From a checkpoint of a small mixture-of-experts model trained on Wikipedia: a variant of Muon for the experts.
Below are experts of layer 9 (counted from 0) of a mixture-of-experts language model. Rows are named router (the router's row for the expert), gate (a neuron's input weights, with its number), up (a neuron's input weights, with its number), down (a neuron's output weights, with its number) and show model dimensions 200-239. Each number is 128 + 24 x the weight over its row's rms, rounded and kept within 0 to 255.
Before each expert's rows: "mostly gets" lists some tokens that are sent to it at least half of the time. This comes from a sample of Wikipedia text that the model never trained on.

# expert 14
mostly gets: " his", " to the", ", the", " their", " from the", " in the"
router [127 165 150 181 122 117 139 130 129 156 110 154 120 142 121 121  99 120 123 127  96 112 107 157  84 141  99 126 171  85 160 111 141 148 176 122 119 154 132 121]
gate0 [121 119 123 164 121 115 128 138  86 114 117 146 163 126 128 102 134 105 132 117 118 117 103 126 124 139 126 121  93 154 107 132  73 115 159 141 128 126 119 118]
up0 [ 85 141 115 146 136 100 158 155 108 124 108 136 189 107 134  80 123 141  72 131 126 145  84 161 168 122  99 122 109 125 133 149  84 138 140 140  90 185 122  90]
down0 [ 91 123 112 160 105 113  90 101 130 116 155 123 107 137 113 105  89 127 138  82 112 126 169 151 156 141 113 137 129 142 107 112 144 110 142  90 119 117 140 121]
gate1 [104 104 111 174 140 162 127 112 152 124 122 111 136 134 148 134 125 175 133  94 112 135 118  65 129 169 112 135 150 138 162 110 100 133 156  86  98 120 125 146]
up1 [ 70 130 171 102  87 131 103 131 166  75 178 129 137 147 130 137 103 138 162 115 121 113 149 108 146 126 151 156  93  87 108 131 160 134  94 144 156 144 156 114]
down1 [113 104 166 118  98 139 131 143 116 164 122  96 140 115 128 156 100 123 143 146 153 149  74 132 158 157 158 155  89 158  72 143 207 125 153 142 144 121  98 125]
gate2 [ 97 162 113 167 138 178 138 115 121 111 137 136 138 124 143 115 130 110  82 127 111 141 102 152  96 115 167 169 137  91 107 163 148 105 124 127 103 111 120 119]
up2 [124 112 149  93 123 123 159 118 130 107 140 104 129 170 119 132 157 136 200 110 107 145 165 108 160 135  98 161 124 135 134  82 107  91 162 110 155  66 132 164]
down2 [127 133 153 107 147 118 154 139 169 164 133 136 138 164 141 106 103  89 165 137 128 112 133  39 148 176 140 129 106 115 121 136  90 115 135  94 110 149 122 131]
gate3 [130 147 100 148 133 171 161  93 113 123 104  87 108 100 132 105 124  82 112 131 151 106 130 171 152 151 142 154 127 120 105 149 111 137 121 113 146 143  65  97]
up3 [ 92 157 119 118 137 115 112 188 116 181 175 169 102 144 153  90 167 145 140 117 135 142  93 123 136 101 105 120 140 160 152  87 148 152 147 169 131  84 147 152]
down3 [ 96 138 136 118 112  77 122 139 119 117  87 168 154 116 136 173 136 109 119 100 120 135 113 153 112 116 157 180 127 122 148  99 110 119 130 140 104 150 143 108]
gate4 [140 102  80 157 114 146 163 162 139  96 103 141 141 113 108  84 123 104  92 111 121 135 132 140 155 145 143 128 129 138  97 120 118 135 164 117 144 149 171 122]
up4 [175  91 100 145 139  98 113 134 142 111 140 135  73 113 101 136  65 100 136  92  90 158 119  99 127 109  84 109 121  91 173 141  73 113 167 108 156 139 163 119]
down4 [ 96 131 107 109 110 101 123 130  86 141 170 109 120 124 140 110 128  66 139 117 111 134 138 137 148 106 119 146 140 102 129 127 151 105 109 135 137 121 122 100]
gate5 [139 113 180 136 130 114 156 147 149  98  94 119  86 133 127 134 123 188  72 135 128  82 137 136 132 152  86  91 124  95 147 130 142 122 120 139 141 115 114 105]
up5 [142 138 106 145 124 131 143 118 119 100 123 118 128 106 151 142 107 138 151 140 170 156 117 138 149 106 149 123 106 118 100 169  83 111 111 164 113 136 133 148]
down5 [ 48 141 110 115 144  92 116 134 119 118  91 171 111 103 151 169 141 170 117 159 112  91  90 116 158 111 148 117 151 170 106 165 123 143 117  80 117 173 173 171]
gate6 [104 114 125 124 106 118 137  92 125 136 127  79 121 139 101 168 136 115 131 103  89  78  97 128  96 104  67  98 117 115 100 135 162 130 129  92 153 155 126 107]
up6 [115 121 141 128 120 146 139 153 130  89  90 151 163 189 132  86 123 117 101 137 128 109 132  97 103 135 137 142 131 121 120 115 131 116 112 148 113 116 156 162]
down6 [ 59 115 167 125 153 174 147 102 132  99 116 149 117 144 104 140 127 112 158 142 135 103 109  99 148 126 159 101 109 153 107 130 167 116 110 114 160 140 139 124]
gate7 [137 129 175 147 167 101 121 160 150 151 160  89 109 121 160 115 106 125 153 120 116 145 110 188 134 195 101 133 130 124 144 173 141 131 128 117 117 105 155 107]
up7 [148 124 152 115 144 150 158 133 153 132 163 159  92 135 125 127 110 146 156  55 150 160 147 194  89 167 107 146  91 152 140 144 102 123 112 113 138  86 152 134]
down7 [120 121 117 110 128 119 178 112 111 131 132 109 161 150 147 125 102  88 106 111 110 127 147 151 134 122 135 140 139 127 128 159 158 184 114 129  69 142 154 145]
gate8 [124 150 109 138 150 126 135 141 147 101 137 120 113 160 124  97 127 117 112 135 102 164 115 140  95 183 181 107  92 115 169 117 143 120 104 104 107 111 152 145]
up8 [ 95 119  81 170 177 139 122 117  88  98 119 175 136 129 136 129 116 159 157 145 119 154 138 117 125 124  95 184 143 137  93 149  93 100 125 138  99 117 122 141]
down8 [131 143  78 106 124 145 117 111 136 100 116 156 131 154 115 122 169 122 125 127 122 146 158 120 114 127 157 144 134 146 158 109 147 101 121 122  85 131 136 108]
gate9 [135  67 117 151 180 160 116 153 130 130  58 107 156 134 141 152 119 127  96 107 121 117 149 182  95 149 128 151 127  75 109 161 131 142 118  92 170 125 121 122]
up9 [123 137 152  95 100 116 153 139 117 127 122  83 186 122 144 109  98 121 133 143 120 141 116 117 137 124 108 154 114 168 128  51 125 108 186 123 111 151 137 180]
down9 [ 74 108 161 143 122 164 109 132 142 109 163 145 138 104 128 115 130 143 114 101 167 135 123 137  87 105 114 156 165 127 151 151 116 108 100 190 130  89 130 115]
gate10 [126 108 131 157 121 153 143 140 125 103 143 101 132 132  99 119 124 162 147  92 156 148 127 157 128 106 120 144 106  91 138 137 120 110 116 131 132 137 160 148]
up10 [ 71 139  81 114 128 169 119  97 151 106 149 143 103  94 109 120  66  95 126 112 102 177 103 152 106 128  99 153 141 145 110 113 160 104 140 133 104 110 131  98]
down10 [167  95 160 103 142 150 102 111  93 120 113  95 155 153 121 105 124 144 107  91 155 130 103 153 150 142 149 143 124 114 125 116 118 135 106 138 153  90  98 163]
gate11 [142 137 111 126 117  74 112 125 135 155 138 162 133 125 162  93  91 126 137 122 136 138 127 102 174 129  91 126 161 136 131 122 143 139 142  92 142  97 100 149]
up11 [142  98 134 101 111 154 160 166 134 109 123 122 164 119 137 111 147 146 152 142 127 143 124 148 111 125  99 107 112 117 107  94 114 175 110 137 133 120 137 105]
down11 [105 129 105 110 125 126 125 161 138 123 151 130 124 147 121 138 146 129  77 105 152 106 151 112 108 131 111 117 116 163 100 134 161  73 147 140 125 134 148 133]
gate12 [184 115 114 119 124 118 120 111 120 152  89 125 135 116 160 119 127 110 107 163 156 111 122 138 180 134 137  70 189 102 124 129 146 142 109 103 157 107 150 100]
up12 [116 101 145 111 117 113 161 109 126  78 135 103  94  75 130 112 167 132  95 159  77  80 129 108 149 109 123 114  90 129 143 158 159 160 168 160 125 126  75 148]
down12 [ 81 138 113 126 119 107 124  83 129 163 146 120 148  99 152 105 136 107 175 143 123 100 100 111 105 168  96 133 143 122 114 139 121 129 145 151 103 137 100 115]
gate13 [164 129 114 135 118  87 118 135 132 147 107 131  87 184 128 104 127 114 145 107 163 111 124 119 137 119 136 114 130 124 145 141  89 152  85 118 111 133 145 155]
up13 [151  87 113 127 121  86 156 121  77 124 159 142  62 172  99 152 134 139 100 100 136 162 160  93 106 154 129 131 130 147 122  92 103 140 126 130 109 122 148 163]
down13 [135 141 122 138  96 144  91 119 140 112 145 144  90 159  83 107 116  80 174 145 119  89 120 116 151  95 150 159 142 169 152 146 132 107  90 135  96 119 118 132]
gate14 [128 128 115 150 124 126 123 105 110 145 112 124 122 115  92 147  77 104 136  90 150 142 154 153 126 146 127 142 137  94 104 133 122 139 132 120 145 117 151 134]
up14 [156 139 105 131 120 146 107 152 120 103  92  81 102 143 106 122 114 107 149  76 191 142 168 145 128 124 129 173  91 150 101 122 154 154 126 112  99 136 144 127]
down14 [137  99 151 144 146 102 114 104 184 187 143 130 117 112 124 131 141  76 119  98 127 148 108 127 127 173 103 154 136 146 129 129 138 137 129 129 154 174 118 138]
gate15 [153 121  75 127 146 136 134 154 133 107 164 109  96 120 141 123 122 129 125 133 155  97 110 152 162 141 116 137 102 136  97 159 105 128  90 107  98 119 118  76]
up15 [149 133 165 142 117 162 121 101  97 145  85 115 159 124 101 117 141 144 125 130 113 167 147 140 117 157 133 124 126 106 136 109 149 178 117 153 127 139 151 124]
down15 [156 137 166 103 105 114 110 144 118 134 115 108 125 146 126 124 132 124 129 160 109  93 110 128 110 138 109 104 138 156 135 131 107 143 103 102 108 168 132 120]
gate16 [124 121 100 131 101 125 118 141 149 128 142 138 128 131 120 123 164 163  81  94 151 113 150 111 153 106 111 110  83 139 137  85 120 151 135 148 156 131 103 153]
up16 [ 89 116 120 126 123  99 141 153 125 136 153 154 128  95 146 127 153 125  92 111 161 145  80 135 127 101 108 137 156 116 104 127 144 106 127 100 136 106  90 179]
down16 [122 105 119 120 130 128 130 114 148 175 174 140 153 104 113 149  87 149 117 151 122 174  96 144 111 136 101 159 148 133 179 123 143 110 137 156 130 134  90 160]
gate17 [176  84 144 137  87  99 162 113 109 166 124 123 113 127 190 136 111 129 116 134 108 140 130 142 120 121 103 131 154  83 141 180 143 163 118 112 139 150 135 144]
up17 [133 144 137  85 154 111 146 140  75 141  96  77 161 121 122  91 157  77 190 120 165 127 124  91 131 136 152 131 135  91  92 127 123  85  85 156 138 136 136 150]
down17 [129 122 126 160 159 125 138  98 105 175 141 128 154 140 133 115 129 112 107 124 145 145 152 160 131  99 114 133 117 118 102 136 149 188 127 156  97 150 111 159]

# expert 9
mostly gets: " | ", "; ", ": ", " in ", ") | ", ", "
router [151 102 171 148 150 141 121 118 189 112 168  98 103 110 152 145 153 103 129  90 160 134  95 153 152  83 162 109 147 109 107  82 120 123 128 147 150 133 109 136]
gate0 [ 96 139 159 134 107 133 113  99 171 105 162 102 100 108 147 162 112 126 117 144 139 133 160 130 103 139 133 125 143 106 139  79 165 172 144 139 133 121 142 130]
up0 [125 126 129 118 168  79 114 150 173 106 129 112  84 109 134 168 139 142 162 100 160  82 133  94 140 127 128 137 112 135 104 138 174 164 142 143 100 139 107 165]
down0 [123 120 156 166 121 138 119  92 162 106 156 116 139 137 129 152 138 135  81 142 110 138 137 130 144 168 128 172 136 125 137 116 123 113 140 148 181 136 158 134]
gate1 [149 148 136  93 134 126 122 174 106 125  95 106 127 106 155 138 125 115 128 122  89 118 104 115 144  75 156 111 148 104 130 140 129 128 116 168 110 105 110 143]
up1 [186 115 124 137 139 125 155 151 143  94 107 102 112 156 111 113 158 137 119 140 127  98 183 145 152 106 169 102 143 107 128 152 131 130  80 163 119 160  97 130]
down1 [135 153 129 109  97 105 138 130  96 113 128 126 175 134 143 148 137  87 142 114 117 103 165  83  96 154 121 113  98 147 117  86 163 143 140 138 126 126 119 148]
gate2 [161 171 147 127 116 153 105 139 133 112 130 135 169 135 163 126 122 169 113  88 132 100 138 133 143  99 156 101 129 111 111 119 160 118 142 115 120 120 114 105]
up2 [112 121 134 147 123 178  98 123 142  91 138 110 127 133 123 132 133 159 166 155 114 109 143 119 132 104 106 145  90  93 121  83 109 180 143 131  97 184  69 121]
down2 [141 103  85 100 142 137 109 168 115 140 112 129 149 160 134  72 100  77 135 121 144  96 115 162 110 140 163 143 117 134 119  89 140 107 132 108 193 142 142 138]
gate3 [105 102 142 185 108 108 100  98 130 121 117 141 126 132 184  74 175 128  90 117 129 123 132 115 130 120 146 143 143 139  95  96 107 164 168  98 120 113 107 177]
up3 [145 147 126 142 144 160 122 101 119  99 159 122 164  99 117 100 155 123 148 103  80 111 142 118 104 162  94 176 141 199  85 113 117 134 146 123 116  99 172 121]
down3 [114 105 118 170 141 109 141 133 109 112  96 124 133 148 117  71 157 119 102 107 133 108 145 100 128 131 163 123 130  99  91 152 140 157 103 126  91 142 104 139]
gate4 [ 99 105 120 149 136 134 134  92 117 117 139 151 154 121 144 124 135 106 110 164 161 180 133 134 129 139 128 116 102 112  98 149 109 103 121  91 147 123 131 111]
up4 [ 96 179 100  82  98  90 137  75 130 192 126 100  97 164 116 128  91 108 146 146 164 111 102 172 120 112  93 134 161 169 115 128 153  72 119 133 129 100  92 169]
down4 [161  59 153 129 111  92 159 124 127 120 115 153 110 144 124 122 149 129 172 114 140 144 136 135 152 145 117 105  97 132 169 153 135 161 152 118  96 154 110 112]
gate5 [119 131 127 108  89 104 140 148 121 156  97  85 134 130 134 100  91 139 136 109 119 144 135  81 106 127 146 125  87  96  97 158 179  73 119 115 101 156 127 155]
up5 [122 125 118 120 125 152 155 132 144 140 128 111 127 138 144 107  82 109 168 137 103 155 122  91 114 129 151  75 107 114  91 107 160  76 154 110 102  95 128 115]
down5 [120 152 138 137 137 130 142 142 131 120 116  96 148 106 133 110 127 146  82 113 143  93 107 134 137 122 165 104 139 111 166 108 153  94 111 127 142 167  73 165]
gate6 [ 89 145 153 132 115 130 108 112 132 101 144 154 109 125 126  89 142 149 102  49 128 122 116 132 165 105 160 164 144 140  98 115  61  90 126 128 144 121 123 117]
up6 [130 138 131 134 125 123 110 150 145  76 109 113 120 126 147 167 142  97 124 144 129 124 131 107 121 124 136 108 126 116  80 118 131  80 105 163 146 128 107 137]
down6 [126 151 149 130 128 133 151 102 114 126  95 135 183  96 121 119 117 109 155 130 121 122 181 155 132 171 128 142 144 178 115 102 136 154 114 115 129 117 157 135]
gate7 [122 149 148 117 117 135 102 149 147 132  92 164 134 108 103 144 132 158 147  94 106 135 132 130 119 143 185 126 116 150  84 125 124 125 129 129 122 110 132 138]
up7 [122 138 115 137 109 116 142 140 114 130 160 102 121 126 147 112 121 137 117 150 174 135 120  85 114 158  96 105 163  73 165 110 144 150 122 128 124 141 137 137]
down7 [148  94  97 184 116 134 128 166 133 142 132 157 140 112 139 163 106 127 142 115 107 128 152  98 120 122 137 148 106 133  86 152 145 120 129 111 108 124 128 113]
gate8 [159 124 140 144 119 139 138 157 111 164 185 142  95 192 132 126 110  68 130 128 166 135  97 159 137 106 153  79 158 167 126 145 120 117 142 153 141 143 115 114]
up8 [130 139 127 120 122 108 148 141 110 166 113 144 117  51 133 116 155 141 147 135 102 130 107 139 133 137 128 169 115 168 113 154 120 145 122  97 136 123 189 110]
down8 [119  75 126 118 141 125 118 143 118 146 156 142  88 147 165 174  87 129 112 154  92 158 145 154 160 167  93  97 146 165 143 120  97 149 155 105 129  86 192 120]
gate9 [128 129 156 121 144 131 143 106 103 125 155 109 136 103 138 145 137  77 150 130  84 144 117 125 134  53 143 126 143 128 155  97 161 123 161  96 134 123 138 130]
up9 [128 108 101 129 156 157 132 135 138 130 116 151 109 149 105 110 112 148 157 123  76 189 129 105 146 101 105 129 139 153 150 136 102 138 122 140 143 155 120 111]
down9 [147 140 146 164 161 135 139 144 147 120 151  85 108 121 113 147 170 136 121 116 115 111 110 114 116 139 104 116 127 127 133 132 123 126 182 140 134 156 161 143]
gate10 [145 109 121 108 171 152 131 106 105  85  98 134 111 115 132 113 114 155 109 159 118 131 143 102 103 116 118 127  80 143 152 138 118 161  98 117 156 111 153 137]
up10 [111 151  94 137 133 102 145 143 159  82 146 138 156 119 126 121 158  90 126 100 106 135 116 136 137 136 167 111 118 122 148 143 102 170 120 127 143  93 140 114]
down10 [138 178 167  91 150 162  75 117 135 164 154 134 122 188 117 164 110 113 135 151 131 117 113 143 163 148 113 121 112 136 142 168 120 125 148 155 156 109  94 149]
gate11 [133 107 117 117 122  88 140 123 175 136 145 132 109 106 187 115  89 111 155 159 142 114 146 146 170 136 148 128 137 100 137  96 106 105  89 147 124 133 132 121]
up11 [110 131 131  91 147 132 145 119 148 106 125 146  82 122 149 111 114 130  96 131 126 120 134 148 109 137 104 134 115 133 116 129  67 103 160 117 169 125 185 132]
down11 [141 112  98 107  89 112 130 145 132 140 114 169 121 132 181 108 116 129 141 139 139 142 128 124 108 144 113 135 167  91 164 116 162 144 130 128 148 141 131 124]
gate12 [ 86 124  87 142 107 102  91  77 120 101 125 108 131 121 132 101 104 101 142 150 124 109 162 145 133 103 143 137 132 153 107  97 176 108 163 161 147 136 112 106]
up12 [134 119 106 115 136 101 121  67 126 153 127  91 133 127 140 118  86 125 155 163 105 123 145 138 130  66 156  93 120 135  96 103 190 136 140 150 156 117 128 136]
down12 [127 160 157 109 151 129 120 114 162 117 159 124 118  97  95 143 175 111 134 113 155 149 171 121 108 114 140 154 114 128  68 100 108 174 117 115 135 144 187 119]
gate13 [135 142 171 153 120 139 112 124 127 131 146 147 104 102 106 116 106 126  86  80 130 134 125 140 116 133  65 132 156  83 129 134 110 130  95 147 127 160 100 168]
up13 [187 124  90 119  88 122 111 113 129 131 163 155 175 156  95 152 140 125 145 113 152  81 173 165 114 150 133 116 137 135 132 131 154 136 124 169 104 145 103 131]
down13 [133 110 163 138 135 143 173 147 139 141 123 161 135 108 100 113 140 123  83 112 126 156 138 158 127 146 134 132 144 117 114 139 154 116  81 130 139 123  66 135]
gate14 [131 123 133 103 155  89 167 137 155 107 119 112 174 110 133  93 132 143 107 124  59 170  92 108 156  99 122  85 134 147 129 143 107 145 101 124 146 124 174 131]
up14 [ 95 101 115 177  83 137 143 168  90 157 172 131 104 131  90 164 117 120 143 142 139  38 133 125  86 124 151 183  82 111 111  73 102 148 124 113  96 133 103 147]
down14 [153 136 136 123 174 150 140 171 132 138 131 150 121 140 135 141  85 135 139 151  97 101 130 112 148 108 163  99 128 100 101 118 109 142 140 157  87  85 101 126]
gate15 [126 141 146 117 112 117  86 158  96 158 152 145 140 121 158 130  74  96 153 130 123 101 166 128 116 123 143 136 185 134 121 135 168 134  85 113 129  93 136 124]
up15 [107 129 150 108 117  96 151 147 146 145 102 106 130 100 122 153 108 118 119 145 148 136 100 126 114 163 104 158 116  96 163 153 119 141 166 120 154 128 155 188]
down15 [107 115  74 101 104 127 139 135 113 115 119 127 123 152 116 141 140 101 135 122 107 131  92 131 128 161 111 158 120 141 108 107  77 151 148 131  76 102 148 102]
gate16 [110 159 132 119 114 146 131 112 101 153 135 132 117 129 123  93  81  81 114 135 118 108 105  93 147 117 141 142 135 138 109 139 102 129 148 139 148 145  65 131]
up16 [ 90 131  97 140 140 176 129 106 121 122 150 117 135 111 128 151 192 168 131 128 139 135 125 144 139  96 144  84 141 175 140 123 125 146 134 134 165 137 141  97]
down16 [130  95 122 132 139 173 122 174 150 142 161 116  99 144 119 161  97 139 113 111 147 116 155  93 124 148 136 146 104  91 139 158 125 112 132 138  88 126 167 128]
gate17 [128 112 104 102 132 134 131 150 129 136  81 127 104 115 120 123 112  95 137 145 128 147 120 140 129 104  81 135 129 137 119 157 117 154 108 148 116  90  62  86]
up17 [107 149 135 141 136 140  83  82 114 117 137 188 147 110 111 163 156  83 136 127 129 140 116 118 100 149 148 114 149 114 110 141 141 107 187 161 119 103 103 170]
down17 [153 167 137  96 106 133  96 161 143 143 145 160 141 104 112 115  92 161 130 114 156 125 144 100 170 162 112 112 123  90 142 125 144 145 118 131 151 142 157 112]

# expert 10
mostly gets: " |", "|", " |  |", ") |", "|  |", " |  |  |"
router [110 165 135 111 156 144  91 177  91  94 113 157  93 146 110 128 150 150 113 106 113 135 146 111 136 120 111  59 135 104 133  91 158 130 134 110  98 126 120  85]
gate0 [121 128 164 158 137 126 129 115 125 136 170 144 144 130 113 107 154 163 141 124 122  92 110 126 141 153 145 113 155 135 115  95  97 161 130 123 140 106 145 154]
up0 [112 107 133  85 123 111 123 142 111  77 130 107 136 125 168  89 101 107 110 137 134 158 115 149 149 115 117 119 138  89 130 151 173 114 133 131 159 143  94 106]
down0 [166 150 130  87 108 150  76 110 109 116 157 136 129 123 130 118 110 172 139 113 110 109 132 117 132 137 111 137 161 143  98 129 120 130 134 115 115 112 129 111]
gate1 [126 139 121  95 134 107  93 111 141 125 146 107 134 161 104 162 136  91 174 136 173 161 104 143 154 160 142  91 162 122 130 121 140 144 113 164 118 121 121 111]
up1 [123 169 111 104 132 118 133 123 160 113 143 132 120 118 143 124 148 130 179 119 166 158 106 101 131 114 147  73 141 124 122 128 128 119  96 104 138 124 110 127]
down1 [148 151  77 124 106 140 128 138 126 152  95 150 160 118 147 115 144 187 157 167 102 114 106 138 141 162 133 131  98 110  84 130 153 129 149 114 143  96 131 113]
gate2 [107  99 112 143 142 160 102 108 101 138 126 171 116 147 140 155 102  66 121 111 152 138 111 150 104 121 113 117 207 107 145 148 111 130 121 106 153 164 150 162]
up2 [104 138 115 154 168 131 182  98 110  84 149 167 150 144 124 110 148 122 136 136 139 115 156 103 113 131 127 136 136 196 113 163 161 114 129 119 130 124 149 137]
down2 [116 130 176 138  94 134 115 122 114 167  78 138 129 120 102 144 106 105 104 112 105 153 130 137 120 151 133 176 154 130 128 153 110 133 130 116 149 123 132 121]
gate3 [ 70 124 132 122 109 140 154 150 125 124 140 111 128 145 114 184 162 130 152 134 140 154 146  95 115 144 128 121 122 131 149 148 108 127 132 138 135 158 154 123]
up3 [112 191 151 126 156 129 112 144 116 101 140 140 146 148 162 137 122  67  63 135 125 152 138 168 142 132 106 125 104 121 110 130 125 120 122 128 112  91 148 121]
down3 [103 134 139 115 110 162  84 150 147 119 140 115  69 135 138 144  84 109 135 100 130 110  79 146 128 103 139 129 128 168 165  62 146 123  85 150 137 140  99 133]
gate4 [141 108 166 158 115 109 112 131 138 141 120 152 136 160 109 102 141 111 143 113  95 170 151 137 114 102 158 186 124  99 167 112 170 119  82 134 114  72 129 136]
up4 [ 59 100 116 122 135 129 118 144 140 154 132 131 136 191  90 139 128 127  98 118 129 128 151  99 130  97 151 152 112 102 158 145 144 134  78 165 126  92 138 118]
down4 [131 135 119 166 132 109 130 134 166 106 124 108 149  76 123 157 128 112 129 158 145 132 142 111 151 161 100 114 107  92 132 142 121 153 148 117 158 112 115 146]
gate5 [115 104 141 117 118 135 135  99 120  70 163 100 116 166 168 123 162 136 147 110 145 142 137 137 129 103 156 119 156 165 118 122 159 124 121  78 110 101 144 113]
up5 [134 146 124 146 144 124 133 138 128 150 123 166 141  97 114 118  84 148 121 193 100 111 114 102 111 124 120 116 134  96 184 139 128 124 144 117 132 124  78 147]
down5 [150  94 184 155 145 129 145 158 143  93 131  97 117 132 159 138  93 110 144 110 151 104 117  83 134 171 115 148 189 135 155  64 108 133 135 133 136 129 146 161]
gate6 [131 138 119 152 115 113 133 150 150  99 144  90 133 152  94 121 136 179 118 113 162  97 127 134 131 159 139 109 146 120 135  84 156 176  92 120 109  99 143 138]
up6 [133 148 181 104 140 186 135 156 159 131 136 157 120  98 130 138  93 144 127 143 123 135  70 106 130 170 136  92 124 140 125 112 104 126 110 166 106 122 132 166]
down6 [154 105  64 136 158 133 111 160 175 118  72 125  96 154 124 130 135 128  56 136 115 114 177 138 135 126 118 111 155 131 158 106 137 114 113 145 134  96 103 135]
gate7 [ 91 175 114 129 155 125 152 140 152  98 118 100 105 106 135 150 141 151 117 157 124 131 120 159 115  87 134 111 155 153 121 108 162 161 101  81  96 123 136 146]
up7 [112 116 124 106 171 145 119 122  97 187 125 127 100 132  97 102 129 117 143 131  98 135 123 106 118 137 143 174 109 113 136 139  84 113 181 150 138 129 104 144]
down7 [120 137 142 130 165 149  99 166 113 167 122 170 197 146 133 147 133 107 128 114 134 149 127 143 140 133 100 137 129 142 134 121 113 152 151 144 150 136 127 129]
gate8 [ 98 110  76  81 123 151 171 136 104 127 123 132 146 106 151 141 126 156  87 158 110 161 141 144 148 133 128 127 127 127 142 115 118 115  91  88 130 114 151 111]
up8 [131 128 129 126 163 162 145 144 139 104 123 130 177 139 149 138 150 156  76  73 164 108 124 115 106 144  82 146 143 155 147  86 109 129 158  90 116  76 168 130]
down8 [151 162 116 143 144 119 124  89 120 156 140 118 117 105 168 121  99 114 100 121  98 116  82 174 102 138 146 123  92 132 146 166 143 111 117 130  96 112 118  92]
gate9 [178 117 141 158  98 127 102 149  83  84 127 111 108 142 102 128 129 111 164 138 139 139 175  77  82 100 132 101  98  96 114  69 187 160 146 160 106 139 160 127]
up9 [135 137 143 159 119 146 219 114  99 148 108 137 127  90 127 163 177 168 116  95 150 100 115 102 142 141 146 122 152 184 151 158 143 157  89 130 158 123 133 130]
down9 [113 140 119 116 138 163 146 152 142 120 140 116 128 133 124 145 116 104 127 163 135 124 114 106  90 132 155 160 149 128 158  94  93  60 109 113 116 129 140 181]
gate10 [ 94 120 119 143 100 107 132 145  95 141  83 119 130 106 130 113 164 128 116 109 109 105 126 129 145 101 147 114 169  97 159 120  69 131 130 165 126 146 109 119]
up10 [168  96 171 115  90 139 121 122 126 133 159  94 111 115  66 128 122 133 110 105 170 142  78 141 146 135 120 126 102 148 102 117 168 148 155 145 179 142  69  82]
down10 [101 127 128 106  88 112 103 130 167 116 102 109 147 128 148 138 136 179 148 161 123 131 145 126  98  97 115  88  99  94 134 120 121 131 154 148 110 118 113 169]
gate11 [ 87 121  54  76 165  86 128 143 170 140 115  99 114 106 122 131 169 171 155 162 125  94 129 135  94 156 136  96  79 101 157 156 145 145 109  97 133  96  95 132]
up11 [110 146 123 101 134 150 143 117 135 150 179 155 132 122 146  78  76 134 132 149 133 169 142 160 138 127 114 103 145 119 140 141 129 175 115 130 133 185 183 147]
down11 [146 128 114 169 169 139 108 135 160 119 172 150 125 166 139  96 104 164 141 159 128 166 126 151  82 133 130 132 134 149 112 121 120 128 109 154 161 151 130 118]
gate12 [156  99 167 127 178 133  98 124 102  86  96 105 105 159 169 128 169  96 121 109 111 152 114 103 166 148 140 127 114 156 124  87 140 107 134  79 111 110 139 140]
up12 [107 134 156 140 116 108 131 178 121 120 108 114 126 127 121 139 135 166 179 123 133 139 115  95 126 137 104 152 129 189 108 146 140 117  88 133 112 122 113 133]
down12 [171 122 116 133  96 102 121 113 142  92 147  92 114 112 115 103 144 146 100 110 116 109 168 160 121  86 158  95 113  91 100 121 153 128 138 120 182 109 129 164]
gate13 [143 170 156 125 149 113 127 167 102  70 134 112 104 114 138 122 125 149 160 172 167 136 129 154  92 164 137  79 101 117 139 127 145 113  98 164 112 112 120 101]
up13 [101  85 129  95 109 143  93 130 122 117 122 127 140 196 119 113  88 124  93 130  78 137 137  87 201 119 105 143 132 132 114 105 155 125 160 157 151 166 114  94]
down13 [128  69 114 130 132 145 111 116 102 118 126 107 134 102 164 101 139 107 161 147 144 158 117 116 135 143  97 154 146 117 116 157 120 110 116 120  85 100 177 167]
gate14 [112 140 120 184 101 141 147 120 144 105 120 111 129 168 100  86 115 107 110  81 111 139 146 147 138 151 127 116 131 173  92 145 109 123 127 125 162 149 126 115]
up14 [113  93 106 132 127 126 144  93 150  91 135 145 168 109 116  69  84 137 115 140 109 125 114 143 127 136  90 125 143 122 114 122 122  86 178 145 131 115 111 155]
down14 [107 102  99 125 113 106  99 117 121 160 139  81 105 100  98 116 165 142 141 165 176 110 131 123  89 127  88 151 122 174 128 134 159 122 111 138 121 130 149  97]
gate15 [120 162 173 127  94  92 114 140 126  88 127 100 144 106 135 120  94 167 135 107 171  88 101 136 107 126 101 110 158 146 157 133 134 116  79 128 129  95 121 113]
up15 [134 145 168 114 119 131 131 107 150 103 149 133 129 117 147 125 122 174 146  71 111  91 138 157 132 116 112  94 129 144 169 150 130 123  92 134 118  81 134 109]
down15 [112 125 143 127 118 148 110 100 130 147 113 117 119 129 145 145 131 154 105 132 151  73 127 134 135 119 136 105 132 128 130 173 156 111 124 129 128 114  89  93]
gate16 [ 83 152 143 141 108 130  92 140 137 106 117 124 107 110  84 109 152 136 138 139 115  64  77 109 170 133 110 126 150 128  81 114 152 158 127 145 140 126 141 107]
up16 [119 148 123 124 145 153 116 118 114 151 144 132  86 111 113 130 145 134 157 127 119  78 128 117 208 155  94 126 139 130 102 120 141 103 129 115  99 116 119 137]
down16 [156 147  91 148 115 152 164 106 144 157 142 106 133 126 100 162 146 138 151  69 102 175 140 125 165 160 149 106 150 136 160 126 161  90 132 148 147 103 133 175]
gate17 [111 148 138  88  99 125 137 156 127  93 138 125 151 147 106 150 178 139 136 102 117 131 129 120 138 137 128 142 138 129 126 127 123 110 120 102 126  93 116 185]
up17 [127 103 134 146  90 152 105 134 156 139 112 132 148 129 124 102  91 160 136 158  98 134 127 168 163 178 117 152 118 159 175 139 117 135 119 116 141  98 118 138]
down17 [136 130 128 117  97 133 108 130 142 130 137 126 129  93  78 155 103 112 104 128 106  80 121 159 114 118 109 142  96  97 150 136 162 137 150 129 132 122 112 110]